Below are experts of layer 4 (counted from 0) of a mixture-of-experts language model. Rows are named router (the router's row for the expert), up (a neuron's input weights, with its number), down (a neuron's output weights, with its number) and show model dimensions 0-63. Each number is 128 + 24 x the weight over its row's rms, rounded and kept within 0 to 255. Numbers have three digits each.
Before each expert's rows: "comes after" lists some tokens at least twice as common just before its tokens as in all text. This comes from a sample of Wikipedia text that the model never trained on. Tokens count by the router's weight.

# expert 10
comes after: " ", "20", " |\n", "–", "19", " N"
router:137150112131124148127116114119141160141114105104080139097099083145109123158138096103111149153073104108142164127123142117094104090107146108163098098137153142148135166055127102122093145128092136
up1:148131128147137125119095156123105113102160150128165138155148112115101094134125147096105127108155144126098127093145147150140165145147095124135154101123100112115132119141154150098133157132107128
down1:159151111157161141122143151139114167113163119130108133114144102084144100125154166090098145081158127129100127113137161089187131163115157102127110154110082065132129094105110114108143117123150147
up2:120133105201096170151103131141075115125147147100129153146100131121112154137082124126126092087131157120103117101158097143163140108133086110124146108123148109151126108135128159135082159152102118
down2:128164096160084151127117109146154129091205122156097147133094160154133119111148115117127111174119095122148130134076164106152093137145115193160132133103154165131138150087139114133137099091102125
up3:124148115176119133121106151158104174137126155116122154149138126095140141106116123139098092098132113121120085130158125133127147150119097110165157125118157110131133117166192138121076151149135128
down3:134198106143114104101147096135122154129112125151183104113147137100118137120157135103071130139165124113105140132131121134148119172153105124085149157141126165139094104107138165114169171151122148
up4:135114114143124085141093160156112158089167157119165125138130153105087121121067143132113120092122141118094152117141141134144151146138113123154169086101077111165113113138148156105108128146108113
down4:077090081145130140144117125102125185177157138149135144142090138146113107123138104129170132128160159131141141167118133146129137089082182166109077146092153108141131140121124131113159101149150133
up5:120116086168139123161110178152104114132163143117163166156120135061121119108097137098114151119117125156084141126162141159131160136116146131122167135104104077170123119125176130106126156149110141
down5:131086174138082145107150166151144099159087101103131135112148136110152145133098118134175124146136106121099153092113164120144133096100160138090108160171130077127104130134142090129098143149130159
up6:112169120124146099119090115168106120107123131093144207147137150105125149107122113092118127100120118116118137146145135157134122124105097111135139105116101113133098110132142159106103134158128109
down6:162168100162157108084109148131155126114137119143170103139136121145155121119123174102110166141185148120130109107098158108105116159126107110119105137137137153150097156186135138141144139117125115
up7:157154098129144099128149134152128175139137153117156146135141140109116141138101152138104133106127097130122119168162145149128145122183122155129147123117100109136126123152148156123140111090115138
down7:142119121143146126164104120125141109111144127150128103126179138126104124126132137130123188106107133089132118130074132094157129147110099125132162169127150103109168181161126112157063138112099137
up8:137157081163174138134137165133146145100129120092134189185145108099109155092125114110125134111138133139096150118157137107157145161140104093141181133124092109159105128136162140152119131107095099
down8:148138135115144118104155105158087144133133100083157155112152124110147127124135121134141135128101099135080159127138155111160116122149182121059139153111120096114143155106110129107140129150112160
up9:129144136138146137123143179176125158143127138060144159170132147079106136138122128149125097074153114178107122136153124135129132152117117140150142135154111127164099128139165091176138127137154109
down9:105115117136134148092139094124115113129152136147148165185100119162129133116126124158119123113148117133130097138159148136120158120136144111143178125111145138150107082162107126118121148116182107
up10:138125123130137105140103154131085132115146131128128126157173120120115126147121128103120131096143134136082149116132129147195137112173117120132141077141119127127092119138153133159124128095083095
down10:129138139161140103100157166099131155119136142125115142133107136159109091149130157126138116150192110126112086075125112072121116100135103074087157087125175140135064178083137104135161157117109141
up11:106128128164163139167089134140114141106142147088147160120122174076098158115091128144118135103122110117116065129125127128117152119106126140128145127130132143173125113156164126098068117116101103
down11:135141109170158099171158097144149124118133133146141159124146120169103140149084090105079098153144119118113133074092111125123134122161147113172132132134107151166097099125109069109110155144100095
up12:104116130133173110167074150148081108118136138159155114142111129122107142137109169092083109070104131157072169108143106124116177108139107113151141110099132123160118064122147177110072104137109123
down12:160070162100113104144099103094153112121153100134123170124136164136104105093082120147169088145144154125111141095101146145147123106120143151120143165087088153105094086126141148125137111163124117
up13:137134089146126109132125174149141150104167156125168160145130183056074106117103138121098121093143097136086127081147138120137161140151115134143165100113081117120113097134136150130119136157086108
down13:145106160112139123138116157109137130143120140161114132146121180115159075130098086137147084125156100101127147090139123107146119099099156148153117146095118173144173139112111093119141117079132127
up14:138113081156179100155113159173129144106171139095151141155131134118102096141128105112105124118158111152127100144138151091182103151146128132134157097093074094183121117139128095164145121119135151
down14:091094096131145127127122098133082156095161111126148116115138154104134125154111097120084171144142098104123123109101138114150139165130121148158148108063136111120103134151166142152126141074160127
up15:118114099171139151133107152187079162115161155117161137158106130084114167142112126127113119109143138117112113125183131139131138157102094111139185169138100114141086111140165149113142133141146133
down15:125146097144133117137120074146132113129147140131170124125145088133139137127171096097105125162148148094131124131105110132084088115124079100127110078148104120146103148135138091164174135128147135
up16:120131108131139120110095145137103124105138150117125118173125144107077117158086135105138119104139133113092132119135133118123134083163095131129155107145127114151099093157111089158130107105085131
down16:121133102166122120153124139095120166128154130086085111131146091162125114164132087192141162159165116130143124119123108095134107121132146134123159092090105138122141124128060120147151137067114116
up17:143092121175139121144112163143128128101138139132138135121108138083134104169107117119122132090133154122118135086149097150141119122120099133133147138134116096133146111143168165103128111124121156
down17:127101095133116099132107132146174088069152121143133115143095139120122113131136108091122130132150140139105143104081147138099141121083128122126104082106108145141126152152146115089119110102114152
up18:153219105168183132150125143171119112088186122132134129140150120104135122139149127111111128128154095169115132139149150149133162155141104102110161132142083108144127124122136137122142160106112137
down18:186147147132109133072186096150106126136097131144125120125142149158161160103100137195108129114107142131146154122106110057137116114129131130117119167133164147145109106109126146128091119124153125
up19:100129123142121116114130144142120154113160121135145133129159139074120141124092117114100110118126129084121136138151142207121128141147145107106154136153101071123125121126142147114115145102142083
down19:109130160111139144154130120086073119138146130158159138184148139092139135135091123125144116108145128120111105129131131133140129121158112151132133124168113130123110135163193124147144120131084092
up20:115143095160173121133150138168085153118144112065123178144134145112113145136127121128126116125153107131083135169155118141161146116151115079109158131117127097160108108109139132139156146168130110
down20:126146123149133155179128157116142178137120105129100155123108110141125130119114137085147160139132096144161118133107145184058172103186112150152095147154150176121117096134153120136149136116148103
up21:149074130160101103123146183181130152144168155088121136156106118100145127128103147145150128079153099128087130143167159146136130106121109169112164121090113108149136117135126139104133125124081107
down21:116130120094099123158140116118141150138132122128135125119051110133136110130144110113112158120155087118166135147129114162091137131163131096118167115162105130125086125112114099127131187158142120
up22:142120123174170137141123136135081117086140156106140157163189129106096142106115130088090124111168156151107101120136089106129144172152133130177165095134074129132119109150146112148099122110123140
down22:122157122137138127160098152139096137101159103149111115136143168145123132096144146125100137136131163097132120128123065153098175146179145089191139136189104160121089120108117134136115115132128121
up23:133161126148166122174132169157125136070150125136123160159152121121129111168102125131134087113155124132098133099159120142147125153112148125113173162138082101153097125163127107156102148128130112
down23:167147152125126088154133089135127136129154114148130134139145165123129139112145110189152109109084091091153098155084112141135108103152139162106153137102136158154152122099079171085113105136105107
up24:139089110168155118163139176143163107117162142112158165139108145107152155134099134103111140116169127142102148107143085162169161146161122143087169167153088116117121116114140136130112154128097112
down24:141137155117117108122161135120148129140094101124118078181144075143119106122208119110113112122171130129142125098148135135080139153093119143124166143091091108144177166116116142135133110155079118
up25:130129139142175128156120153131110156129143142135161161132135158091086156128118147125124133079117099146129129124156130167130189136168118144164168149147109100130108079155144134104125125088172127
down25:148126195104147100102142106117114139163096157173107133129095152132118133116093114155146169108079119133136153099106145166142148106148119137132156144162128133137132131100164153135082128148155120
up26:133178104145184145158114179160108126104165108128148118140153131110122142139145113041112143116153136151115110121150117111133128205122102122157166129139089083155108119123152119116144166085125137
down26:155153070152096108118130112174095125147133102135140130109088158141176142139143117148123163183142108115133146146100150109122136145137146136114110154161158158155108137122140163168139128147140113
up27:115162127128120075127130170142148135107127143131124130158130166109081150142119170113127113102151105114086145120150134173148140148135163149140167160109138064142121122147159131129141131136123121
down27:153153138125138065112105098103154144092133106143160170112112113164142130116138096082107125132111134102142129117100108137125161154124146125158104122123117119128101080167155116103095161127104134
up28:163174115182193146124122172157107133083142127099124151131146162098107165154132143073113149120134091180109123114121105131132142193126119123126158141155108143149126111132111154126117126116120101
down28:151183117172146123110140118090124102132122129149159115101140126106114129130106093112085146112131121074137144108126129129139145152141125126146186112118093134194142130110109128140162121119104106
up29:113125128147146113127094156175097148115165137115154144182158119122099116161111156115118144092128114158095149101142149130149145085130135143158149121161087119145149109154141141097113122127140101
down29:106081110121116097144158114136150101048125128170106132156141088130102085139150138142098141140171102116185105131050148129115123092098143101106141138130163110108082118087101114127126150108132155
up30:095096105171129153138144163163153142130169157066104164145141157096131094152115116160143130119160154139099154104160089100148114131178131127111163114094144087150131136132130155141126122115089117
down30:082160140101129104155150125111162089102160175154121110110122154149092162098136114134127116170108121146133153162147147103151164129109128127179110116142133152140127124121148147085118157107144130
up31:089144125150150149159132153137072131117140138067134152138170155068139113099106142141102095091132127117103123109165115150170126142143120097128153090091108159131124094129140166138073163137117087
down31:127107115165166119161109170121099202150160144088157145145119129091096132101119149176099102145115143100111090162101118107129116129135144126094113110132138116123100157147137129115157106146145138
up32:087155099166125123110129166152098176114124146087158135174135163115085143140124176139104108099153151130107107109132106121153148133102146094119155127138123092138133089125141109097108136120135117
down32:100138128143110163156072123114094172140121121093134130089110126156121136138121134126135109153140142156131171140144123140144149093159136084106115103132138144113153117078083152146139155152128148
up33:123095083134144122108113148124146139125129158115137194154118156113121171097098136089121095144112116124083133137153174149102152096141144131120156133101093114135105102144154146108087141150128084
down33:111177103121126097116089113126157108139125079139134120141129101134135115144174115086141163143090095129130114121076115141170099120115138096090121123132105120137162151123107127155128103090174119
up34:097141139132169147157086144152116150133160160099132108148144173091112130070102153121087120106151110094108081137125139144136147131108145129159142100137095100117095114155162129128116114118146118
down34:087113144106122155134099145121160149138122153089097170159106141120120124135156145124147155116127080110161140160147110092124155101173142147121125105086144121072114167094120126163123156119160142
up35:120132073168181159149132159163095145114135110154129125132106130138120142150143137099122150117174086134107131139152168136137144127132094077096154160160127092164098112113114105114144163139128123
down35:136104137110170147140103125149150121165088102125164145141106150167130114081116143100140132179143113156121148064106122104138138141157118150147084159141154144118129110126161124138150119153141143
up36:113128101145148127159132133136129140074135168110152154170102160056108131119104121153071140103107130111123135125117123129153159184153099128141155122133089117150133127187153128124112127122141131
down36:082115135142127153160121127121095171121149125106104132132152116122136132133143173116107146114202167161147136091128137151091137106137119157147118128125118114121151129130140147138122100109132209
up37:149124078160149097175142157133079168148130133105135103162121123114125110137114136088122129093183101149105100103158152153149136144170128107149148089151135134142123144148150138145144125099108115
down37:183147129132087149130144097123128131156099173154117151146115150175116131145128147120134066135150129133140101142133129128132145134148186130163103085120148146114099106164138136160084128161099141
up38:130175104168128136149150174162141162120148109066124148147143129109126078108127113129110167120151110131096144132156090133157118127141148081099186133129134123150114099101115130111131154120108119
down38:144180112094108094126151122106092158138123081118081104124119112104131172109162101137130154145160144162122139161121138128111159115168141102138123172121157099128147126097165174123142165156124119
up39:123151142143117116155126192154080161087165132103149160138118164077115136141146112128131093103115129152103148133155137161115126142142098111112157117124138095133093123143167106139133167155166093
down39:092168165146135140138132125091101128101134133147155167127152112142156075127128136106093123120195078132148100099108104119140109089132152119151175131082108110134144099147146133170131135102135122
up40:155111112170109134133145182141129129134150126116133149191119109102120122096119133106138140105122097136103089098175143143130147134085094106109198109123104111136134117127171136131107158100110101
down40:160190160070106116149101135129099160103128148155154120090129118158136121124163119130128103125155144133115123146172107115143160136161103109090096145128109138125096109151153125131152141186124136
up41:088156109178105152176107157183127127106144134112141144167124140113152078140120133086108129113132138143092116122135125167140120125130151106113142127105077095170119110128122139127099176149099128
down41:115107155134145103154126139119106136121147136119121176128139153080177152137164116099135111078113109134159111128099145104132107106141156107143140155120127099110113120098155147141141119139157123
up42:103110134170132097148107149162148123126135115113171151140113125100111138115112125102134123109150127166104124098159108160152166106123144122150147127126100142151121114193159163111100123132101119
down42:157091160126127114124144109121181125099132158134185118177122139131101091118104150134130146112134105119149150135129098104106125120143158174124196089128123142157108125174137108131175100139122103
up43:132092123176188120118148148143094134120126162119144130157183130115080136164113144109109134091127151131134150090150126132180153119152089123158150123130128115106136115130136128104129113044125138
down43:116116102180131164143111156104136159112163142076114116163145139159145116136130114138131118110122162126124110127126118138167102083141142112093081129116132105135215130141125122103139093103111140
up44:139134091173177120142145157141130133108143188124152135160148126103090108152116111091126089101120127153113127082133063139165145130171083111125158096128141128167131150142131130119104118081095088
down44:126122127137126185152133146105119160158153128083142156094127097158108104108116119109094113151174129151134093114158124119130093094164139136162093141112098129092155137136110111129135107130101099
up45:106099099137148120134114169163115133114150148114150161141129155065101111089125116121108137127151130081103124126153111164136125113130135155115153148107106104144119100125142136076101124113096150
down45:121126169107088091097100129145104142110138201140182098171145126097126134107137138093119132164101144114161114134126131093099120105093085113145102136145140098170128121158093084150157157131117118
up46:176146110150171145136140131138093141123146132083134139159138126115117164129107151144116101095141110106101137143205159127156155147128092105119150132176117160116117105148163168144110163147123106
down46:140137135116147124156180134155169150095094130146146118132134144108138147141127137113141133124134103143140100191096126126101136111141114132181158130118125163187077121152140138146134108160157100
up47:142121100139119138133134158131143133128124166106136156141157106118152148117128136117125119130108116141078157128147127138161158103127117127155180130088113136152094123114185152082137123147133094
down47:128094153076139110105128145137111139138104150137116167128129140095120125115149151154171188086078118133136149105095162092119148164127163138159114166122118096134127162137149099129139144117145151
up48:108122137151126156159073152156078141119120183079131158135154128080148136124111138125121142059146157126092120104147114117144160127133096094145151117111111131127125103139164178111113153152100092
down48:121108105180128150169151155137103139139190122084092126097135126116114116177094138135135129134107139111100121100156112094100079099081132128133133113124117121108174162119127078116147185105102112
up49:128137113152165106127105140159126112120124124099163139135122152102089143122121150070101098114153149176104094145145143106127148146142108102126166102116164100200114092120131176099131173119147149
down49:135148170111157125124098144121091111123128120163146134147154119098134137163133156134138134124137144131136126079170099175175162147149114081142130136150088106127118107125134135130088119078112110
up50:117117106171148154147122186146054145119113147116141137140138150112094136125124165123108126126139140135096106089142155099140132181163090111155145102140149131167111114122176141112094118079142134
down50:158128109169119092084144126103129117131149085146137118083138156117127111138151139174058081127169145125124112148119118117174128160101167125110120098122136156142170085134107104128133169148089157
up51:153100076170138105145155157162097163130153183088107152146136141100151134150079140166115095111146131139128159132140129130147131140170158133129165127100130126139156135130132136132084151146114118
down51:096123154146141134108122130121130144118125150173151122150122127150123146133144127145107165109159139146145135137075124144152176145146116098112117123153109169194103110121099144107109104150166115
up52:144116149170118125139133136147135120136144171132147175165132120116101112109115131118128091117141104141118111088139102126147111135156110128122185121111118102159119112161131126124099130117073090
down52:153149172137129145164155115078149154142146108128130150126145118158144156151183125133158118124120102132132113113107105175131123083153113128078145149147093134067185142076100153120141102145138129
up53:128150090114129118116128158216136165106152147126127123123140130115131106149128127126115085099118112131095135111124101101117136157152123127157164108098034090166152132152141114101115115142113120
down53:104132114119153132136142147139152142120158100098135154122119156091084118123164129137111133164140096150137108116148140101094125121125164150093126129079127094148097122161129148108113107127156161
up54:125153110135198150131090155164126110123130130104172126146117155102123126135143153065114107115148100176103139090149145157150141159114134111157152148122099087164099132145140121120155129101102093
down54:149136095092123092105137120196139108112110110140130141150127146128135152141141114183145108150117121107143120133108107064143127115139118188119180113133116169123108130122127169121088081134160099
up55:110126114154156137107107124165113162125132159075131188133150144117109134104108135136121128101132084128111113111116095150137151115112136142111159124109120089130132095136168127097108101125081129
down55:149143108185129108116109132113149119098197171117136114150122160095104164163139102131092130141103127129124098134111100131117095146125153114126114096110105134101147119156086079077143168124124131
up56:130105139169112137165097165143103169131140181094138188154135147089162109103110149131130136109138143114111132111159104123168163122136114126184162090095136131142114115168151158115116130148111072
down56:120135131151110125111148159124117101157165102107119134123131126088126155169111109120078149194153135096113137145124117079130128133110128138116117122141118113152157168127157108081196126130139147
up57:123127134168116140160077156152082160118150166089135191161151110086139117143123120147114151105118128131110132120145105147136180122140104115159169062119131102144125123149180153138127108126101119
down57:130087110139110146127132145133098125162157086137138098145096160089131148152087125131137128182137117112133085146143135120116115129134132124170126127103111143115144144117138144111149135117132126
up58:141108166152135097101098141124157159126142184122169130163134145103106105126087121097106115098100138111102126110157120154153165109135119114122152080148121129119131118145163116112113148123094094
down58:107157108123137144130131163136134137123107064134087119129167156147123135105134142086135134121164118138119149120136102105128122133157150142132163160143167118092146094102123156155146146080115107
up59:111178103200194147167125153171095136095195097116138135133143126126136136137136136092146145121167111134115152142161142134150150144142082137126179145155115084143126117109144142141122138132123149
down59:147102132113116178141186148150106145132096113127104123138144168091140139086115146164118145097144088140133167119115142113147143101139163178119117168147168116138105099106149153169087124139137131
up60:138127113149181122133158164158144175111117139132149121156138133124095136174114148117095127105147088143113141122137079177150141138152131121095173165109085111163088125102112119100137149123094117
down60:162130128104132097103158134111091117170118124123119118123137139159112115151139103139126137178110148140117131114101077113169114086173116109111079146128158098160169156094102116109122135154109111
up61:140113106153150094143141128156121138106170147085172132135119197115132141142086145137083130091140122142104136141157151156152125153143128129135136135142130102119131131167156139162124127167158113
down61:119093168127122158084149091176138101136104139152153147159153149140156120146133132084153136155163100139116116103155110107105158110139138169106128108166124146114110159155127119174126131099095139
up62:145139155135135111099095159165096117138121154134128158113155130090117150118113122136116123080117143114094136098163134139141115108112127116159151121149131105144146115153157146087131166130102135
down62:144192152168164124147165124136110109091150126135158105164173134121132127107171115124144129133198115129139186132133134157130145123165100134129164131140151139090113122116153134171115138154133130
up63:122134118133157109147106172161080125106147142106125155111105140090118094145108165083117129111145131151109140122125090117122158141145120136156145072122131125159126115202188145170103104121112107
down63:134132123158170112121134133166158122088190155122167173132150126127114089159078147151121139096143144129103093110197128151086122118128139093121116113116097139151163120135108146116109122138150152
up64:125120108155150141134084184140093144078168171093118118120137162076130135115101132120141131098106119105116099108135116144137163170159067106157175128105096135181139115167156146128125099109122139
down64:129121165139155127167122142126135158083153125133120117131147103100145150090172134095122168091160117145130133122145115155117157117129143130166185133130063093160119126130084129141119113142130135
up65:153149096128154121129113140152110125148115153077161156188121114104140145135092135137112146074149121153104132114138064157145174122113132117127147144128110119165076103141125168135144110127118097
down65:129125121136095151129097142147075108134159186111152148163169112127146133115144160134150135135110166121115149139119146174122119090131123196137175124107139124125159129112156113096152167151100110
up66:143136114162171126145088162122106163090145151140140146147138149078116137129129145120094119110148118116127110119131102132136193112172126127170174104148115138165114097148136188119111111112127085
down66:171105219130158125124079130117122126129120132171114136143125122139130151127123144118117155135165136130148126099128097144113146082149122086135115131188096103107138104123087143147092127090116124
up67:155108107170117131149115166117137127145127212118143135144122154094116129146103126121129128106139151152105099064135150114129144141134115103155170152107106123137141122139140126077137180132109111
down67:130147126154085151141122110099123179139122140116128147084121099154140146139151172093153143156123137066111131156108101128127151146109104130122123145130166126113128140091148114100139134151171121
up68:125065113166148137151151187166120171139114159096130159164139145120091087132097142117118138102164090120117110113165123127154133115166091119114172137112132127136109134158138116131123106093087149
down68:142110147107129115112135129126145136151114147113098127106091138103086121135113093154176154130118117126151097177151097163121155101133110131150090101136148100088164135113115137121151149126131090
up69:116116140168154097147129174153111160123165110100110139119143169070072091120105153116132111098149110118091145114148145135142137161133131115147150156113125112166129118144143134146135147118150136
down69:136143129114134105128131123133140093112138142148113130117162126132117130141131102131104090110104126104104182144132144121166103122134140076107189128134120113130080161131149113104110139109157145
up70:092131126132182131148097129153128188137118153091136159131126169107112132124097138129119123111119135124114109094155117116144138113146117159153159095078107139135118133158172171069101098103106119
down70:139194145147172093139185112113142137092135157126151124122162126127101141168136119115084122124110124167126107118092131081114116155137112117131165138123128152110145131157122078111085102166115130
up71:130127088178155152146129148160090159129128168078108143185139115116127133112123125143107108085159131090071151118145093116150126101122141123116166087107113130117134123148163122149153165129106092
down71:145162133149117135115083102145157129111153134088122143106119151111171174167113092171132114158109145129107069147155135143146126137105129111111135092110100158128128145131092144142159125112122115
up72:144196107179121134099093141133125129115122135124166129115159152106141149133125126109090091127130131141086108120162133146143172153148077096130154101117103107138152101122148180072108131125091103
down72:113083082118150133080138043133140083103099135137091141120126123154141131137125122136130118126114125155130171148130132083136138088095168103126140149131149133109123103138158149123191128142149156
up73:086149107150167140130064164161131134121140138104172127156145113108124134118131124104137133126166131125116132109142105097115139123151092159152138114121095109157116107155114146135124081103138108
down73:140140128136142102125134113112114162157135150171157116126118162132084151151149098115128133170118160100189154149151111082100126123161123108151159110120150167156157130169100131133184170099146125
up74:161170111175134130110113161140127158121161117122157153119150158083141140147134173092099145128137125142123125137134150159155211196125116109142159141130097140121157116130166120091115188107120088
down74:110133093130136126087147108148111101136108116140111171089100117109087135148099127125119140100130109163097179139143190168149126120130107121143138104121175146128137137105099181164118134134141105
up75:173136087155129128128155170149123189134141154093134122171125122121143144162111147108126117120152103166068124126143116147173131118181127131097172159106166092146138108122125132106148134115092102
down75:154100105129164103103114140078122136157106148152111111127103108159133107100152136104103155125074124101155163092109126123109137135151142129099111107151106077121128157126141084098163145106097120
up76:124156094152127123120097147152085142085139133085147125110140156103092155124138115127120149087157147155080131135170147150128139149131123143164175126140104134149119113150163154096157135102109139
down76:123148083129140115108128146107128146090101072156126121089152117195144133156115097125146132137114105175122124173114111108136178142083121151146089148142116120127091165110136154155087105138152153
up77:127170111182136142144138160163102104108110153082138114150139141100133149160109126139095121121145124143116121160149157141142150164115097074109171133141075101129120108122165125111101189144129098
down77:114147072167150130110121126138112176126140107111150149167172136141137118169142159131134129067095117135142117112157098110088126144121109152149140109116138107105118094155128104141128084087145147
up78:166123096168142125169087148174120115110164135114150135165132144105130128136130138093134097104182122170107128086137106127155142152152142124181147126092132113152131126158149121145109104118109129
down78:145148124125141073140151127143132135088158081156131152120146100146134114128137109106123139118174118191122166117103138133148142148107122133133146135115118127133179105137126123115108096155151139
up79:153148110177180164131125176134100144129128163072137112165135146118130162142093112115145120049169119113116121088145082125116127107105089108147162134164124097144139111137154138138116099104109136
down79:131139111165160164144079132126113162148172147090153090095131118117145162174099069155159093139139116132103086105145165115157127123139126124127138112094146135118135119097162075169112124124115133
up80:124120093163126126139122165158050137132117137100160164108109145094105108073122135125131083097148117113095124128159105141132133133144142124097172121138112098162098107114152142108097150149115096
down80:119128139138104187135098113145106140124163153129147141137120134122135131099104121124111177120179175125115128101114119103088162180154124118144117176132118159108142091138116110132107131154139149
up81:112138100153125089146128157164122143124177094126153158161135158117099112098105133121111107131150124122114120115127122139141161121149153085142135173107085110161123099155120109123107122113116143
down81:131124099130137169145112148132108114154141108131068145056140131132109147190163126101142088130140121173144146144133128134152103142118159138115113112097124100140125142138079129123105100097121115
up82:117109089150147116151156165163113172134159187090112159154121138091135069100095133171124109102136088107110139120159119134134136138128142151123181131119119140166111137149145135090148121125117116
down82:128129109137089137096115116152114106103108112101144112129117154122171145146137112156118177099145112129153137119115141142137175160130062091124160159155155143150154144140113149097124122109136106
up83:098145122149151097097132131189069161114152152087124124123119207087152143124111132157127089110133106125117136124141111127129162113147129087145149099133115136153104114173152137153108096113145116
down83:098137144143162146163163106112074177145105123095091161149158118101147126102142117145094148129134141129150109128190099172101150106158112114099115099132094128105110094134100153156169158109126104
up84:104115094182127147110113132159102183113135173109134129153130122099144162146138133128131161127152131135110083142167139094139148146107114119154169106095118115146126146130176142072108146119095117
down84:098140134170150118149136130161141113141139140110124148118150116095089148134129117087113104190112173083078133104151104114128136123075116095159125111156135093080100159124124124123134190098129091
up85:107108139168147124108086139131113127107120163131142161146174115095126148122090168115095113103116160103115153074140130137130151104139111120150158113123143129142120125162138164083112141127085125
down85:129125142156176146140093150123139167139150145144136127160155099080128086138149132131135134152145126160163154132119147135153116122133125115124099169139170131118143167075132142147105156128143146
up86:129119109159104129103135155157123115108140156137154130154128146107147164130108148137121082098120141132099112141157154139130111142110117088111150126167142120117144111141172126136092176131082105
down86:099121149101104186124132094106133104135101110146121181121136077126122132127194115122113142106128141133156152144163089121115141092164078094141150166103150166086165141108097143120138136108129097
up87:084105106133157064147105144149099129122148161129110140138146156103150114146080147155102123096161129093115115120144146112143130119134126139102147098126119119150144130176138154125143106148102166
down87:154129144114088140108126130138163135132107172124137149192097120145137125123115158109133148109151096169167153175136121151102143131148092145129142156177124129160125102156153130156084118163138111
up88:125145121151137096145128174157142155118150136118148135110122158123125137148077130120133120106122143149108103079152076111159104081172095138126160151133107118107081112145132120115158105115087078
down88:150138155130122138111140104122153135167153093111146112164149103143141155078178108128141090107105089100135121114130098151117107123144115126083144120102096136109145158084117135133112104145128110
up89:116146137166099135131098162165083117144133175104133125109150160102153143162127135148127158082169162144102130131154080137136146148137102126130165124107131113154140105114165142140110151133084100
down89:106097146144075129114092111124113095171139153147092106132166155113114141157092159124118103128113168094117133072137126110108100135076088104163140093108139118159160143144109136092126113074090137
up90:149153085196158139128136146178094175113150125097141168128117135113137143142118123134135134110154099144105114098138129138161131134153093095114177139130124133178118099109130126143129132145129143
down90:112152115129132089144128152101149083149141085122139138143142144083097130128091113122125116096156131170102119112171143168147105107138122132111155100085117100121170128114128139152109150109149149
up91:146117127144089140125143180131113127125135135064135139152138114104109134108095144128140117124138115141101106119190143168186154137141120112115160093138135101149098096114180156108122110120119112
down91:119160148076173116114119137149115134126118186133080150126105136085153139119175130142122174105084107111184154166120139136096145082128096133134136133139148104133145118126103150127143132155105131
up92:162141129150123105100119147127130105144146145096141185135163140100125083104094141152113102110137128142074130128152119159146198136131125103128158140116105130116129096115143148105124170108105141
down92:126111153121127090106129137139109080107110113147143131085154154126155152101160138121144091125133117130129168105150171126130132126121124166140125132154146093130106128140155158116130199140127148
up93:163106140176121126104141161140100155146127165071162121145154141112117160161056148140129145115159097171111114101123124125137153143144093131167178116093143134146132124177121135151155108123118125
down93:128141101093115111127149109101139133147088143096160109168103121147173184150137127172103110112139118118119147149129125181115136107153135100123121105120100156141106149129152149132127103176128080
up94:087163104201153152173157152163109150130155113069127115148118157105139126119113127118110164126224118169114124138135143128155136115143133080120170130158106118184122104118141129152116133099092131
down94:132144112118157165182129141139105175154090144127095111115124109132141156103142131123127138154123117139150149127126097152131194144163160118121138166141143080089115130101140136174122132129131127
up95:121147124139130143160128131189131156129173148093114163150145126119143122160099176128108108115157123113092125129142143134153125100151074138104150108121100078124106132146128120133120120122123127
down95:131109088163170157147090124115123124102128139126166132130140156111127120086096144144130124107132134114132122134144120118124158127094118157152147108134129118128083144104147137107127126094163140
up96:122119116173133094177125199130096137097148146120145132147117135089089103160112130120124153114167130176138118113141110134141164142142104148141155153136123100192127128132136151109161100164102120
down96:152151142127122106126114132106176096114109127192153170102111112154127119114149131114119123129104116092145113161165110136151162137123146130144130140087134088124106126173159123122133166126152172
up97:108117088167156119111101154131114131117113165101136157192135139117103159100119143087113105118153143141140083157142171133141131118113139156129144097072133104145112105143148152125135100167115122
down97:112163139134131114166116094095143148113130125140136102101193091192101125133196130086144109144142163113142172148113130102183159141127103123102114140100134149117129111122057086100133119124116092
up98:135167128162118138126121133120111124125118151074186179160155168091105153134084130118092098109139154098125117119168121156149158130136109119180137133155108132127126137140176124137116151111120101
down98:145121143139161135083149132141084122166156161089145076125136137061100124131125139147139108112122141144135118131144114114108149130156147135158092084113124131112127118156129149136131147143158145
up99:136113073198129147103133146203099147118130134090126120172099141099152142132128129125128112093167107175118102148134158108114146152113102101104178128116144105172114124100141144122136139132101127
down99:094121113148115150156129151122101154174136142095090160162131085117101135127137113119105109128140147160160129107160139133109140141113118153169127078101114132146134108133115127117129165081101114
up100:135097115171128096141147154123091175153116160106117144145155135099072123103100121117121106095147139127082099105152150141156141135150104085113144112175132154139087110117137121146125134119104100
down100:132099137148107129137115192118113138130188138093112119122103138139139126140100107129173073108115110152135118116133121161155103127147159131119152166162148123109114101145180080143088095201151108
up101:141176119169179112135117145157121127128162131121125133142129144106114128125142124092102176126165089149128139169156157122169153133131110120106175118141126105167111146118137142096157163089144136
down101:172158087099148144127139139177101101138110087148122106151152134138136099132103140143124147125124123114101165062142083129105109154151140138084158168176140121145093111091129110133085125115117154
up102:151087151148114142149109169133123152147127163095147143148123143097111128111095151113082098108118136102065111120140119171150156122126133130177141119148130107170073109120207134117090130132153115
down102:129104152084143096065173153140150134150144101150063091134126153150105162079119130117116116108105134134136132163125114122133121131143102144118158185103182132158161109105141124113096148100159105
up103:116113105206138149126112133181101158143137173054132149125109166091150142151118149127131143107129126154115083151150127116144133127127092141129176133120102109134125128109175146097158150115115141
down103:118126144189118123150096164131148120118166182078117134134130063125109122146115157067151139171146138111111159120090114172119147135075094128129119100131116109113143128126130114101139170102122084